{"n_layer": 12, "d_model": 192, "n_experts": 128, "experts_per_token": 2, "d_expert": 128, "d_shared_expert": 0, "activation": "squared_relu", "moe_layers": [0, 1, 2, 3, 4, 5, 6, 7, 8, 9, 10, 11], "router_score": "softmax", "normalize_top_k": false, "routed_scale": 8.0, "balance_loss": 0.00219, "balance_bias": false, "init_std_router": 0.0111, "lr_router": 0.00352, "vocab_size": 26797, "norm": "rmsnorm", "norm_eps": 1e-05, "tie_embeddings": false, "optimizer": "muon_variant", "lr": 0.00902, "beta1": 0.93, "grad_clip": 2.0, "batch_tokens": [65536, 131072, 196608], "seq_len": 1024, "train_tokens": 485100000, "steps": 3989, "dataset": "wikipedia_en"}
Below are experts of layer 8 (counted from 0) of a mixture-of-experts language model. Rows are named router (the router's row for the expert), down (a neuron's output weights, with its number) and show model dimensions 0-191. Each number is 128 + 32 x the weight over its row's rms, rounded and kept within 0 to 255. Numbers have three digits each.
Before each expert's rows: a language model's description of what the expert responds to; "comes before" lists some tokens at least twice as common just after its tokens as in all text. This comes from a sample of Wikipedia text that the model never trained on. Tokens count by the router's weight.

# expert 39
Coordinating conjunctions
comes before: " the", " a", " his", " was", " other", " one"
router:129135143133134140114119130137147155160095129137104090107129131072124109139130076108057071091130167158105136098132155156162137156095111128109164159149167160144165114117126138066135127106085060184122112104124069124086103115133051039136157108105102075162089150169144169115081165113082169121158105144101163146145099208135143103077105110144178116126072074106087097072131126101155192105149127122089073148151155097122198086145109153048130086110166095093124182120138129131139123132123142192137116176159145135179147077185103164171146119134110167146146075122170091139152145123091085121
down2:116128164155132211141100142075092145143140139155145114092161103155140125062181026172130091068140160134086128095078174106150125090157070157124174155090109143085131124150129173110076132062088089132176114200177070148149134134123105093133122111124063138141124101116073144119116139137104114094145115149098162143090059168082145095101123126127072178149144165083120186173110177151093175137140132116126145117148118155122133072160116117140105129133081123041137133130134113103130135128101096165115166115154177096135162134116098132152102095089130104090034097133103131117107110101166152172
down3:088129106105099098156117049079127157106141090151102102160125078101154156155102120179043142109089118067089171092101122119137105064094107116152140166128132107130171100133092138081162103158142069196168136094073127157170080115095068084105108170114194147141135121125128153220087164117120097101108106146125073149148131122144156115110083101147126110124169118141135167129155143129168135144201131197057126138086153154143062139132106104104140080100161106138118127165104134170109087116136098129174194156137120157148105137184183077126147128129135119168098202086123134125094132130145161136
down4:083110092144114111168156125138133122046177159143127109163066144122105130130163094142102074148121097141090096127092153103118122142162178136136195109143074165099197168116119114052144143072086155149084114133091150105090110137073171119136113132148059141143121136108109116099110108130091091062097106098112126171089130120114106127145076132153077111137098150123164127119129154192075130152138083170122117049110189121084105093146111121133156115065101145138120086141164069115067186159109135159103125100164168081129132118147074161084076083113092173100080081154132128166127132090190153132
down5:080147122188107061108107118133230079106092131097109173175107094121118174142133136098137144095157120087120160155169156140108076112083193105149104140137151138149083176113177123190123125141150143092133135144083130141091140145169206127159197191110197130152152106173146113149124135154130178145090103148147166074116107125057092114135208157133123193113161087136105152062129128102136137177171104095108129097090144134096114140105145133199115118095088190185120181158104094111074148137138114100112176135104165145160128154118147109140142158174114131131116121094153122100112156159156170152
down6:165147099099061098114141163169087111139098162144143193094113181100116107121144122135100097086080106129169104089126163140173111116131072103110149130092083144102134111128129116085086098057089149056141131106051145096124165121093212084109065139162080148154099119126155143109098093115176149161172166117158123139086118137090144139134096150094156203167145079124114154086106137143160124129098135141116111154149099154085140169121159127069049147105090114150112098120124125136119141167164091138121136145190168131173176095162107149133121178077087119132167111164058192163099093158165153100
down7:158017117166129119117166112155105071068149132145156082138130064119140112106121145216144162196146129162115134135085111069138110201073123132113161153118154129144128160152044132117114126149124173126089074160111127105131135108097089135177102151163122147138118190142094080085118112158133127149128116096118131192174158114110134137145064100148122100128150199167177142076143099151149154113139145173126088116124160077166161155085136111119092075131122141088074078106186143128128094165155123131129081118161148129133135111189109110121167112129138143147098024133162103137169147100136142174
down8:138103118080119076134152134103186110152118115058116093045164133174131144096123103130092189139131092147115188176106126186111209133072114148092151158117124105123152078110093168131085161135175123173159214116136177088148161136087052084138109202129117076124100111177152113110088108105126203148113147121145083162151113160121185117063058136131085131095107084141115142119132111124147145132091163140074105090116169123122126120140082159152109111101164106168101070182115103123118107146107109108145089127150156150135109173142057110131098136107098144128140173152150135152073117166112117133
down9:107129151134104193137111128123025162104101100141119135124173147081129138114144062143106152136179075158081124154126155180160156089147110199128190145152147159161057147089149180105111130121127130104165108138117051165111128199131158075099103157105203144120071141154125119074134172122071077146145132152049151086170074152161131145139119087161097153111129098134152125086118118100133135186078124117130116138149124148129086175071174140194163125115087058126129146069145164155122111117128121139128145166165121122181120174169149160126139182106139152136146123139121124174128169149118161105
down10:163153129122136121103111120081140116110160183070126198184115150052177126058172108156155156146109141122131164193124209109177104123181149183111133155079088183125134103122167124159204134177144125162031097152148133154130074131174139104128133157130068122183111121080108158123120206146150146149112114106121081139132137094133139123128118148140165206160117111108165163132074146061107118146059131122127131173073141084087193143135094092137094171122136128133121149125118099126138136129153170124102166133110145119173152130129145123121106119125139133144089189122064138156141085104172157107
down11:205147074159113133115124161193121170145141118093150086070073157129102153121149097139146079121096099161106165116117137101159157155159124148118155081113130148131103143183139113136149127079133161078068176107091166201138083111079176129152095138136072117158133116124089115126139089162116151047111093144134153157128153147181109108065068107097093109188119146124142115111098154133131151159133131104114160127079121059129149120127122142055203083128118151150117041186167127107112120144090086139131148113113088130175109117138084192088072131122097096139090127178173151179101088128163147123
down12:114090102116149103112077139159050137116127097074128141164120122138135116209193243132130173187163099150101081106114155152144126148183156042141097177114136125093108093106186142140124141157107114172160144139118120095135138109104150141121130087121136120101085128142096113157172090150189092131100163111103139157152190171162139132162149162123149146107078122095139143156133067154090143150059085188112147105124096126184106111067113094171181086176174125134128188120103150127121138212135075061103112100125135117114123124101132119090099135148103121117084159106126089113118158159130091154
down13:203133144123108157175090170215144212169121113140176105130160138122093143126160157099132094090173139139110122085110133153106088119193117112090123136125170116097118130129159109097143136090125146079075119162073110104173110154123154118134104168123144114136161115119175110141126110126113129135142194140188142140133131060158168165047147091146101115135141098108159163157127133132129110166180139120118113126118195102158102092174106123180124161114105162146105216136123119197102203079169124152145157104117147131118134121120135107056140094129112086098112185098171122078204147183097104064
down14:071094135123155083164174077109027105150153116152134115126098110173150109179106121193090109177123095148160085177151151123151086096141102167155124120125108111140085123131130165104134092130131143115122140124103064132069125151070155140143108099146166200141137154170146151196128186142035118100060151094081143127112122178126103108141091106076129170152120091151153121092126119160188159154156136056139110148119087177136131141107120093097098089125117043074098145144119153078112162150112165146137142079173161181130106114156152139125128113115135125139109140067114084173162137177106122085
down15:168131107142151201082152141110049121107119146168118152091152108161117060155091109126104111140151133107122090085158128112184142107135105102161108160095099126115154097146172089114153092193135141160071100164158170171117096131132145106135098130126105097099117152155113157198077095150163135140124111101142109106192126150168151086054121164073097117174152079139115098158130137155103149095056105174114143156083136098070168141159149136103093125142128140113098136119139189112108117104158150155072113109134136186114128137161221138108047119195168150114091129080156179185136198147107116121
down16:104169148109113089196076114171087154068125169122105151209106139126160123154091172160167145094118127146167124184169165104147078198142146112130143109176098136187119098140111095115137148149124114115145123158125096110159183145048144171111072121173116125140114152106082142099180152170177110198102134102126088111097150198162163119157130110122070120105094109118100147119171133139130157143133151186179175131092125108094198104125150132123124123072104109116100100058042089158114154120132057102142082118104159128137147115106122124094129133148147112172181096108080137068147160113158148139
down17:153128130179129164180144148118070083109128109070167116129144144167161089120113100153133162093132082152086168179103235124141139146169139128103101130148106151142128139075144123152182113076103155134056091102107169122159147146154156148158170145187178105152123183127111145109099212132105132116127132142160108173115099161099208110103134102102139191210157139080096174172150084140185160105105131111142169137130106107128148113164138118131125138112109118174120093110163090124131168137135133119167141140183150106169098113118137174132101125103152120143162189095108156150045125105097223092
down18:114094119190121144148157136163147168039132157133180152105138065133121112129130149103088193168073212148037054113135126173138151109161088158138106121121065124091124128145112126101081132110148141146176100111152096090169189096145100087161085114150126155125165150071159122108140132147128128166074096152184116119142134127081089134108137141102143137165134119127217109135119136170108105105126150111033181166160117112178113124096172147063121149096143116113147139106181144111117089144160136119092089051157141129153133117169117123111113103072157117126125167175147120066162107137094146123
down19:104095075178081127101143154089125136099082131088116119147150085142132064146167070104111155065101110152091081119110240113134107077093110141127148146118068151167174107122132122123165108147165123167130130091079131102135134129087154133138111163156101095127121143152151157106118141151114155071184110084108139117161098177119125106124098166099121166082104139123135084076095204100163148151147107177074188135137111109226128177143108087104083101150194071121129140189092123175086146118137112136202162138098137100100154160123163139126107180132128117155148079143118094106121098078160118106
down20:153097105053139099083158119118106185156096076139131128128159146186132113091114128116131162074133089124188106095134124149121122117141154089096140186071113116127128136112164110108124097124125153076136140102162107143143111146058131153143190146120126116102124127095144096145144108095109153098173104100106101137107116144121215135159163138124091164091115145134130209113101106101179094121167116192104124164102099126147087116210173130113113067133125137072123190114083115168147110119109135147111204154099162111159138189043096172179129159133194134092064145114135107186115189176099118083
down21:112159092070096173152049123108169121134115147122144130132100141142151139129135107127095159099172106082037115113101130062174169087127162116122154133142148129099106144167123156077173096149094091205065097143169129142125129124122124102112102097135094131137068167153154131150098151181048131149130093112132112189110119096081096103116155107128194096114081127091090172134112129122161166149122164108124105146113137137157144155129184164137136112099169151123147161093140071131077099132113168167080104073139084085152104083148157125116140087083170112205130106052129086085117134141218100141
down22:146088134131161152198121124079145132101141103147139102174148136137106159131182128124165106163109142109155092085171121178097110131149122153120162084124094164084158107158189109146080106120073186152120101161154133138172109095142135100153110114149160162130105098110106081111076133125102073158056105132107092144093112107089073138112057150082119133109139128111091095163124131123101119153065170161141135051155143099147149141123155107181108142123084111210136047173172172142159185142150128129110112131097102096091101102070080152112066105122142117059076101089090171119196173092099135128
down23:156173163109116091131133244119139125168112181160114170146102096103122142155121073082095211111043105149097054110154095128140086176092154134145102068120146147127138123142067068089141141132119082150159134110124117102099172139095146186170168179165130139076080149141107096131133173143140105124095154116107140149142135070122112194128121112142133097139144120123148120153134151100133167131193130126059103123133126168104123135149089093138130146130091152147106083120103132196136117088080110149055135120110096143126124095129145156101123082072112134112164152123158147134041049074121133096

# expert 24
Main verbs after subject
comes before: " a", " an", " the", " also", " not", " born"
router:100123180130132160132128137101077082120132145142144105100108180076153177078111096165126123075175095156103171127161107102140089221093095089103181151147151125141121129092121165128109086069117096186074065116082097144127168087079167112157137134117141118125089167149176141155105159168100178143122093167159120101121039217109146078183106122151071166108118168121085093117102120141175176141103145132118110095130159135104199140154153131067077103116111167101135103093151137165145078161113148113098098155141145105136117182159125155110097102131098161136134105150133099193164119167117105106
down0:108122122152148157092143124107131142168180092166103126097076124141081060061128115186126117120157103087131123145167161141101081148125142121172112098144095168193147137151160108162055192115164145119086194091158111118168172113130088133159032100120130141107175180135100120143116117104143112151142093138096081107173070151150099136148141115142083082083161150135135091111151104126113135133130166129086165078153164148188168091145147141112118146136159114122170121077116167082143084107151156137109098122121082209067150202180178205168126108125105115129128097160168149122156109101101131087
down1:125105128115088137179126047077118168115118160144156155106095140153179163118151078176182129144161066141131210135174130175093136111108155132100126066177129191151116137093117129139131080076152105138086118146118133150165174088015134124149107096100173101149113151127092145144112102141128137098140148164176182077098154140120133094191115138081145075134128106154150102097145127126156118171095114093175182105105126140105166107162116097152128149229072110056107119124081160135119120142123127152107140184131127142135127130135157083124072118106124128147112108094152153167071123151136176057
down2:101085078105117151100129084075083117138082143149151170106126083196142136120083046139089182071201077121143163123138151084095155137117094143118168190140143155129156104148086091137123078121104117095130145133104166134113156114089130098141163117127174103095121153160093140144182179154118141117157135090120092122152135165097164121129129135091069145100131167151145200087111104125073198041139111178119182107133126165095172127149172150147129114115114193084168079180168130158122128147144185136208141136172101161117127112119153129121123111172103169116117112162161184072141145091134120148
down3:072143099136144172158184168100134110100127175123081143055133176131099132171172119093042046073126132139118102100076155096126125139124156099137126140196109150110072175127086141122124112077149142176107117223077165140112145147135186107150099114121119155122173154072125132105108121114131140172140082155110141136117122110167125129140067130138095159146102128124131038092124136067139128102098116123170129137138107129129144110149143166181088108128176161122119120112139129205136128169127048058162143088147109157141131122119103150167145128168098099104086130159108123058097143166189110189
down4:162110123098138159134122118099110065086106079091130142124137142094102099161113099102092156090149166129110125135121123156102139171111107132175133158127132129154125118167102127122064111151195118109198102109128147106131136147144112153181128101100149159106123139135118168114145189094102102156135149169136085174168124145111197054081228206134158102115101103047113109187094155087117115070170113105148136145079132111103136102139129149092085109117112151144162184106109099113164165169157148134121142112155136093103125150176096162200140070107115126096112171220096041083155124148095152098
down5:119146085079109126078153079123167119166125163113091160122142164143094157144130175116091134196090191163094040116114088127120159090119161105156119141146051170129099127147103162094173150155076105179186152143173082151118132154140108130118118098135061110099133140107164090124094114187107108161126161123166131088093134168061126110133159064161180077113130090119135138125061174146077064079138117177071088183150103119109120164113140177102087164163115095127124097131133094076118145136142118108051115110079095155154144133181156137159168115107174104153150088150143130143124121107142153136
down6:093125064127159218156138101151134118096074111151143170121117163155116139120135183127125133158099070192109167119095182089110148108153140128128131150114156114104153160156186166120153089033110144094147138132103128144137103178120159120199114120200064130109128117116167137129144147122122142110138095130115144142190114149121142071108133149127119184180136084155126146117106139166139061163111169134087130145166156118160126163132063087137207105191170100167136123077049109136152104147168126142149131106146151093129114163137111160079113111099138089090099143106046090185140139130122183193
down7:072158118094140144115153158159132147161148160191133067126148086090082123186124122123144191110111123140124130122149170143107172127169098121089110118041061194119152152111106136042146118140147146135146099148075122187092131114159088088140092088148112094104192095136119080159154132134106132101100127110170134145114140087178175093099150098166135178189092128187098134123123120098092119115159151075141098146125080113168128146104123088169135105131166087086115121137132145086123134184155142109145191114121048143129163038126154104153110164089191126133118195154127130141151128194126093105
down8:181142113107097042156146192121168105145141122119116087065130100165145144134111110132117115156151139147150135116190113122099115127145123079089124137125211149065094152131108143146064115077117192096137111147175193129104132109179119118094129157118228126145189132107144102199122137122190127135124181175149149159137161114073117166198175152095144137151105138145144142113148167126134099135116100082195127133093147127138109135141105105120115110176127114155144200106122155110158169194147188082126156156138137126102126097109090113112146085144077094127115129092134079075138184186096122067
down9:106073120134118125070093113104114171101160114127137085108053106133101200135076138097166130140177178174126063115115130093097078113085113129167095083153099059147186111143120098117115078112134164070115128065093128127150097168142166146157083155162182140093151168100133159119089150113130110116124161124108150085084140131075108127126088138095199119131140118126073093122111152132179119100170126133161102103093209126170102084133164110094157138090133107112174112155099152086102106067087150117091126150143166138150189163131123144190095192143136054102155110103095116164100170123139096100
down10:162107146045085123179158142140140122154087080158154173097115137135208129117119075069131182075129110118059150138123108101129110098126164126124119116088173087151108138094169133143084138068088134183105123135104170104154177160098119134133120058191112071154118088112100110166180178099142075106075158130101127148140146128148145077118093123134115212103157197084141099191072145107164168165146142166130161129186129130118182138158097148094145098149090171084118098132142139121137134148161178143136117111064175118117167131137158123077152123152140102093143152149131181127115163147105179115
down11:167100115117143132104127085159111167142168089142169102099150078123128138119149158086120123109160092097069157097133106157088151167118129093128152109092078130144100171148172136110185119107122126117158106079123106187102105118146158143098131096181120167145128121163204152144099097101086124152088124056103084129207131127190159157146146208135185222144109163112088131144134103153152120146137110150200104142130136126129158106093118120127177083165163125139157198058193140127108170142118142175102135116126103128136156088131074163142120186187140112197126110196120106163193130096127110124
down12:136146157171170086085174156148128179107087102127105113128104130107136081175118178076130093111184113119127073083105175169123141088154107103085179126140121122115075116165142167123154134155127111156198150095178115072133110040100119150114150072148120115157109147049175127126155119132081130164134163091063155052184146165108107141119109118160112159073095076150141133137133120158094111098112141112147127158169085134102130177136179126153112148164176141153124189108081093146124140135155108115163085127138103111081152127067132087141108070217113134127106193177117145144170176123130110139
down13:151177104113116095125117097127086118160135113145100177107161155117149188076088140097112140090081074147113180141152084096112101145105123103074133135108114131155135090114120109121150118165138132185140096106075147084083141130142171184194087104103108109169068146142121157121176108159101146098095144068147160085113130147129169167116165060131124125036133163118184138156139085082160126103150135085148080076171129121085186135147072135155183103113131123128095073097072104128090080159137086141085120065136170154109102167112097095081156134155150092140129112051086118142069131171142132153
down14:169177165161113120107115132084056129166128079158081134081157135147123135138133161137121152152143107118169111102048151079103077128136074133079037115132155111167136133149193139131108119166092143059133142109146138100087139148134161126118118118094109121099081143054118138128159103118170158168171134066139135153089156189072184160161116117152110116126149106095154146142057098098182128139106160100115082118108116078125118096143126109235159154093169181150098181113132115110164140153149150129127147122103173131167143143138147138136108161144115079143128166143151102086147078186113104037
down15:097137102112137128114125116072097126193113126114125038099143106109106094059145077123128141123106175105112082127124124118118134139177156155102104171125133226146195105101149145121110157180126138160092144105175130118095142140115132137096137088137151153153085091172071074181128121173124113151186101151121124134142126145128161147128125150139074120081129103150096120107155145114124156116129129120160129119142119150199117054071174122077177101049123161130133084156113142050103099175074123167113161137160168120158125104154180155130176133133170159036096148104124139176104098092062083158
down16:152124117093096140099093124158084091072116126167157129106136124214088139108129115114095109106152114095097166140130127192128136159082080101155114138103131119148142175137083117154138069151121114127087194132097107165131211105137121111146187151119122119136092186093142132169121099160118077143145118132151100136094114110173133124110133139106127199170122186081121109039128109100120149103113148176125097142105120198095182151158123146155123092085084133083151083127156165052202157134083139114145139155170167098147107159119149113090144088132122169104140103125203083072136154168194178174
down17:166138155133127137108181178160140138169108118124118115103101140136162162150115084132142140129149150088164131138087198101121150228144102133134066189134210142095104179087137146133049088080144137088145084141124127146111139124101131124162101158086168199133141116132128120067110126098166160170107100098132144129148095112126149139122153132157136152170116118078130185175169126125165124116153084081191145154145130119158119088157157151153149197105146153178114125128081105137145066144144116179092123163152163133153134135143120115076121086067155148090153183053170146105185190172124182084
down18:091049070118122124120142149161177139134138148100094091146153112084147124156095162121119085064077056072097135060121122156133109241136117121117098085142143119135173128092132116093117131171105091070066145135156138160137100119122100120126123164075146069113157157138121166113125117097157111131103168121159115134090104137137094137126086161099103075077098069104055113108135084069122153132098111156063155067089116154137087096135132122076115072136209136143137096137119133099090134090111062105145186078119126140114124167105123170102118115131170123124169077119111182121134148116082150124
down19:108130109090139140189088117188135143151103169033176104118126149099134163185104162149217109142127063138137075090146152172145163164112142139136105120107164081144072146176139092154086118159134156108073127138110069143091135111204198130138112146172151143109084162087135092128094135101136124090065101137144136109091127157141161154100159166127138181169132103170125108133124122123130096118143105175071140094070147135117094114159131136125090122077155143139080050139118132165117148126111083094149173115185137101066102148097092166155087089157116153133085200118169122104121188142121138103
down20:103097169134163090166089121132149153089095119152149118150164061139109150137143183116092194133105134060159131191125054093128135126115144142100119126143117096145143094100180136155174181158111107119130140145136158133139153130161182100149081087127126145198187156115152179093096096186208121121123170146081145128103166129162122139150125141155178151133118130130131189154174105126064166169162176081098130129134120143152120111089104130067084110103126133089114088140088111150061120137119188138120128101206107072138115109110164146118110158135136192099138141044142167155083073176174152151
down21:086123107107199143132038083109148088130137131163108152156147128142169081128155131148170152088083064093100106073085149093153078141078090203131161099152144121116213147155111158131158141114079143146098146132150163134094136193097175144144129132164134128132098152160104140126101134133131114121119130135112201167084120113110120061120102124140051155172124135124110091131160122106111199168094154136134162092077140158090071086166116148103104171125097135128164086176103176118078093123103111118094149160160136120137148075116074123095144127145096186190150099058094169118172099111145145102

# expert 3
Clause-linking connectives
comes before: " the", " he", " that", " it", " they", " she"
router:082154139200153195127149104141162158062162172099118057115151138064131157177106117171143162123150142136116124174123092152155141144173141135123154116116204139139113125128091134081151081169121084144122050102129094108118112145142126151113097143126082130151069119100109112125114136135128195167093094140130111170132151162173099095104135102109171173125134106098121122144146101150130095122124179060090082121171178098124136135090101117038073184103208071086107103132163178155149129169144165098123088115100129089166150103150137091151135110116156159043180142118170162148126076139119141101
down1:093128109098119161056135127107104130080122168163068101125134072081138120122128174159141102134173099157073181076080122120106151145176119113138138043061135158172143161117193116074110175142127172099082137143110142070145140119149116070089114092101116123127123137099126124174130195144091104168136136176122070144158122161067103141153134104134123184149127172153140137110123128110103135146054123145121083128160063095167188195097152073127120216116149115121110140098177194131133162121101160080186128126109091101103131099120133097122145121155147139159162057104134174102132095124138128135
down2:109122064177142124112138137057159083078168166132122089160212103171110117099080138098098123085133102196128161141088107124130174093108106183138111155106071147111146101167088168135141107157138158078125147101129133182138099096108101080144130088150112138127112184175145162174123109138162145110089132155172159141125078181118131117134159168142128106125139143115134104134103117123068144153102134165135122188125141063108236163088090177099150166075069141123142154118098092126120101151148188132121104140168094101089071091150194132107122138179157117102112039130132090156105099146132127159
down3:112094140100171106131100092163171116059131108088144160119146109137121121175103142076152155097127119102090115150132144163185144145117134131132185136084186127107177135146129165152082110130109142154111117202097118113159153119174176123083189175120129152134123162156163167139113183096041150219079129153142123195095117080128097112144140112154136189161086080062148132146071104110113137140101123106102113120132097120097092179059152153162100141160170133137127127132131169113141163146122112133166104142131152173128150107078140165180172135150078101154158105010134130094087107122167166149
down4:172113140051065070099112156155183162140116104103155162117149122126135157128144105077139149062113100154100113052114150176124165167106140135122126071153198150163126143084122126079065117094141125123101113115176118135108112071143158095107128177110142132077129135114160100112136119103165105120176236148123144147109107133079177141199141158112101144167092092052105136121111118084168131117118101076053117147137134157187171097165188088174124142141137092174127105116091132166099126118143138147158125136074155199140128134128112167111121094098099071106138107090145098071121109143099160130
down5:073102128138182130196189155120117111084119128194169168159121189080144118117094030175101083147093135123087162175190151120144141119130165152114154195148255168119143121059159104109112148131124094095142147071117125177151172138133084099127104119129148081168104144109136060106113127160063160116136137136145127152159128133104072090129186125151146175145097134104121143112129139147141136155128134096150117103187156092132106139104111145179145126117076116135139067145058180150129094108137125136096119143155155128155128157137140098123135118127180134133169116141061123104176116138193095132
down6:115193127126155115180148110127122136182071105123144157171200045115128124116123139112108098076132141094121101087116148127092173226100120119161114126167129093191144143110144123112102152088106133146138135193079153112207161116114154088120146143113094170116082142124151152143108062143151135144099125156119137143171132121109156162135152133138085131124076122102120134168086127132116091104151114204076137137183155134065109156119081181135178103091144120119107171088176131066066063185137115160126087086105085091179156159121153140159183103156154168126138153173086159091114167115150157132
down7:192148150132122153146092175083149157126106094117158180109152116082196116131166075086141179106113084140150165066083101105050122159151150158179101147093126162069113124090145134114094114086114137098142124123161129110147117145102107133178079104144149111128089137104112089179107116120099118120098136126095079135099133166090101134176094176064082075130103158098162124194135093129145134148189143089144131137230169136115147145135141106135087120132099136110167094088171156125116146109142139139166134149192100151079148106131156051119112134109100148119118110062144146069223194119138147115
down8:090141124140157142135093077106112144107119102166087148097121067173118115199098102089127153157184123125199128185149082165095102110108122171093089155132131119123122153128170095095110057134179168169138120118116138084134142120148122171111125142105151171150110144125115132124170222051111127168106134144160155113073166192145040151186138140132101077138197182156116097100133116150182131110145124175162100191146077125165171144069144115129125133105113111101172100112138094135110071169140082161113156163095141117169097093144118100104110170150130165121108079073092114159082119131089134125
down9:102117079128160087186183113114111110135115157160128161147103159179126150097112142195085139172135098061175135192108122137140116109138110149079128105150116188170114095143116098177164130130124127191164152072109151098152184113179144119133115163156190156070148104168135147146110113125047097130120173151114113097118100126093097106150109175118108187114141118145116108152088097164167157093156100187126101116122152094146144108141114145156119116148123105167088042121157116138083082136073123156126093153172074112097163146124203086115120159116132089212084123096075072175142113113075139115
down10:099148114063122136152065120135116107079142143097122128108139131116131154139098121097126142156155104100130070157144099134089097141122134152144112122168126118065090109230163113059071118130075078139091112076162139144120118058078111167177140103082113123150122133174180122110212195125158133103067154143118082142132121125088126136123139127127148189168074095028121135193130116155126114093124128127115150159108108177150121125076138126105097131125151107146147165173116117116144139132152134177065132154134142126068126133126109158153059144092122146112103131093180038147153095073062121109
down11:127165112168121170103141129157111086064164157233072162133124105103105168171136132126112109175146162100082055131061151114090147072111125107118098097098185075121148105141081122050158181165138075139148101120084117196141170125105179153125151124159157083152176122151113135098098057139133111104120090091130104151137109116182201137106108126181134160119128101118120128136144123152071136182138099154093124130134121121107116133080102184061119091124109136123102133085203124162091136118136111118104120080130099120156194112141136141183127089070165116115138147142136161084151086106122153169
down12:165124125190091105116123115098047125098118130197146184097116101069164132122153201175129164128113167115122146115145104081131152124107094119095131156132140142119141178110091101132154102115134062104107150152114137127112077079143152062134051109093149112088142141109138086128162090080172094121129143152160171089169139197124126122096176169160145077134109173098125126125120081140115124126136110087121183153119137128103185184108161166090119198083090095167073165109119138101079114120157113103113088086073139133164184130055161117132136113125106098150183189151103137111143138167160182177
down13:130121123163201130163162189137196141104126149172123128126176146112129119179133121207126169136113150076152073156097136162159156114133127132138140106141166125104189141111162173115078176150076202114079085138073131117158127115189095102157074161108126129167158142110071090069091121114134152099113127154166174109093118142129091120080140179116162161130136089171119115107154138131121086181122117094159127137134209086131072096177111102146108138126140198138124140104138100198116066114143118165136132077158120136140124147156101116119060115052063115112176109165137137120190138117098155143
down14:219106119110123150159196129133106085094147181092145181111158126144170137103193073139165131129101130086118137141151149155124127154149115152150161149095141144063117133126166104131126146066153123121106115192109121190128089195098113128113126141144100082192163074134110144095110162159157094121175167170118147165096113113168157083104135093127078175176123136157153122188121083122149131177134125086106150108118162127124154107143163114128142164113121129080177092137065122096165175097136138141094143175117215073196131117240131121154122117118136152136182187091136138120128129115116121069
down15:108143070082087140135121160147071164126134102093133078144141104123096151144091164088075074114184168132156090166091084130177111162133127149124082104150145135133106136109142133039088111154087118151102164190166165141126134092087109175105160146153155089119106134152089154130165119146127109139126094153185155103134183060141151169073095130098111191130096119157151141125180200168112110119164041129140176126148146139125149086157127130142139208168108099166090106136145143087098156111146082152102188094099172133061152082107144145148168135147105158073143091062154162145111100133107127123
down16:136123085107098165118115115182169140123165135179093094104135077101092066106151168069103159093092146088086083177085205141152139157095132169139082134107120145121024140109111130059108151125155134103183131112165128088124150103113147118123122130113055200122196103136118131139121110129140093130146152166101142171138181097131185165135151091175068143097099163132174179119125083140115124152190104106110153151120107162129075079135163166157123085106112131181106101162160079100110089113133140118078081097139158216140170127130095173167119166110141136109153125123113169082131125149137139129
down17:091141156182182131162108135120167156132072058138118147102150137138083150126113186092100135153085107156132069083090062048121084095142100134087142153095124156209159114123140122094076119182120140118122161087119157108180139086149162180120129145155132185122152070134156128112122124176128106115059192114085096100127145166101118153156170079121165117116093146136110148113108117112093137074142144137114078171095065202112108134086136132100061074106119159134114077126185162112126092113112144104116177104123150061116118127065096143126121108109151166159124075141116160091145187155108146125
down18:101169150177140202124184069156144084069107161173085112164142155135131141097131122131106119178182180076138118113109096147154099165106158131086169140084129146140129109098112181121104150123088086149143090117101099077143149123145092179139117126105093087078180160148074112176091116145079137117139121133111112143078145165142161155104155130134070143123094091087076113069132119097114109101158087109133129166109204121133094117132125123122131174091136106078123052136115064175124137136136188079100122134156145109112134032123134104106097104094112134105087145112239091144110089133107161101
down19:138096119088079137152149156176154121152072125106104178123073089141104156122109019101114149127146134134159102134099187174123167117145063087128106092125127110102055173121143092195112104064090135146126150158128153161117147111110081130085158156151198122108221096155142139136161160077166114093127126156113161157140120116094132138063159116088133157193039047157117099135084104122150090132095075147128123085102140121155090161133108139169156111154175127158094073167145133153096106103108123131167131099131134122149137118170102119184082159125162113155160099144157136131165160146095141096
down20:099141148148056061160116195168169098176166149133117065148123063136150116127132077142079146149047095141112157154141161162114156141110109144136130083097105119137087104138156157151131166107201109102126088179141084137093155095133167078103203087113101114154099156138071115114145171176166127113123130137173126142098126106130146186180090130100127125102163163109177106122161148154148147157112102166163141126100073131124127173139126160105151177084126120182154120142094144122165109138141150188143159088183054160183079084155121120133105162131065164195141170103074124130154136137147160098
down21:190128075100108172112127073138130168135127059210196183061123102126154143135160126147117078135185114174139108116143114160140106113124128147122102120126176107172159173080142143132122131098145181114168083094120177105115157128149149140114101121132191148107105137075131109112140124165162115155161114117181177077145149113113067125124101139099156159148143174141160114096116120132176170104118129092140100084146087101118132093148136108156165111112123136123090143107139156175131147136138000140143144144165126170174084116122111169091114112114118112203103194047115170128153217111141151137
down22:081176118165104116157141130086150112148165079123143123137136107090141172037100098122140168153120149138125093105080146170133102143144120077128110166102110087109094087123117108105094140148129159062161120119129161124157092100157126114077114130108180136099135139145131150099127128143140090162163142111180125119070082115182025192130093108133096202094112165121156135101129065104124146148138169158137110135175142075138121061229120081093071101136211100049117091090141116183151137134118178077127090173133166114112123155119102096168113109149131135147125134124160166154098112104119084157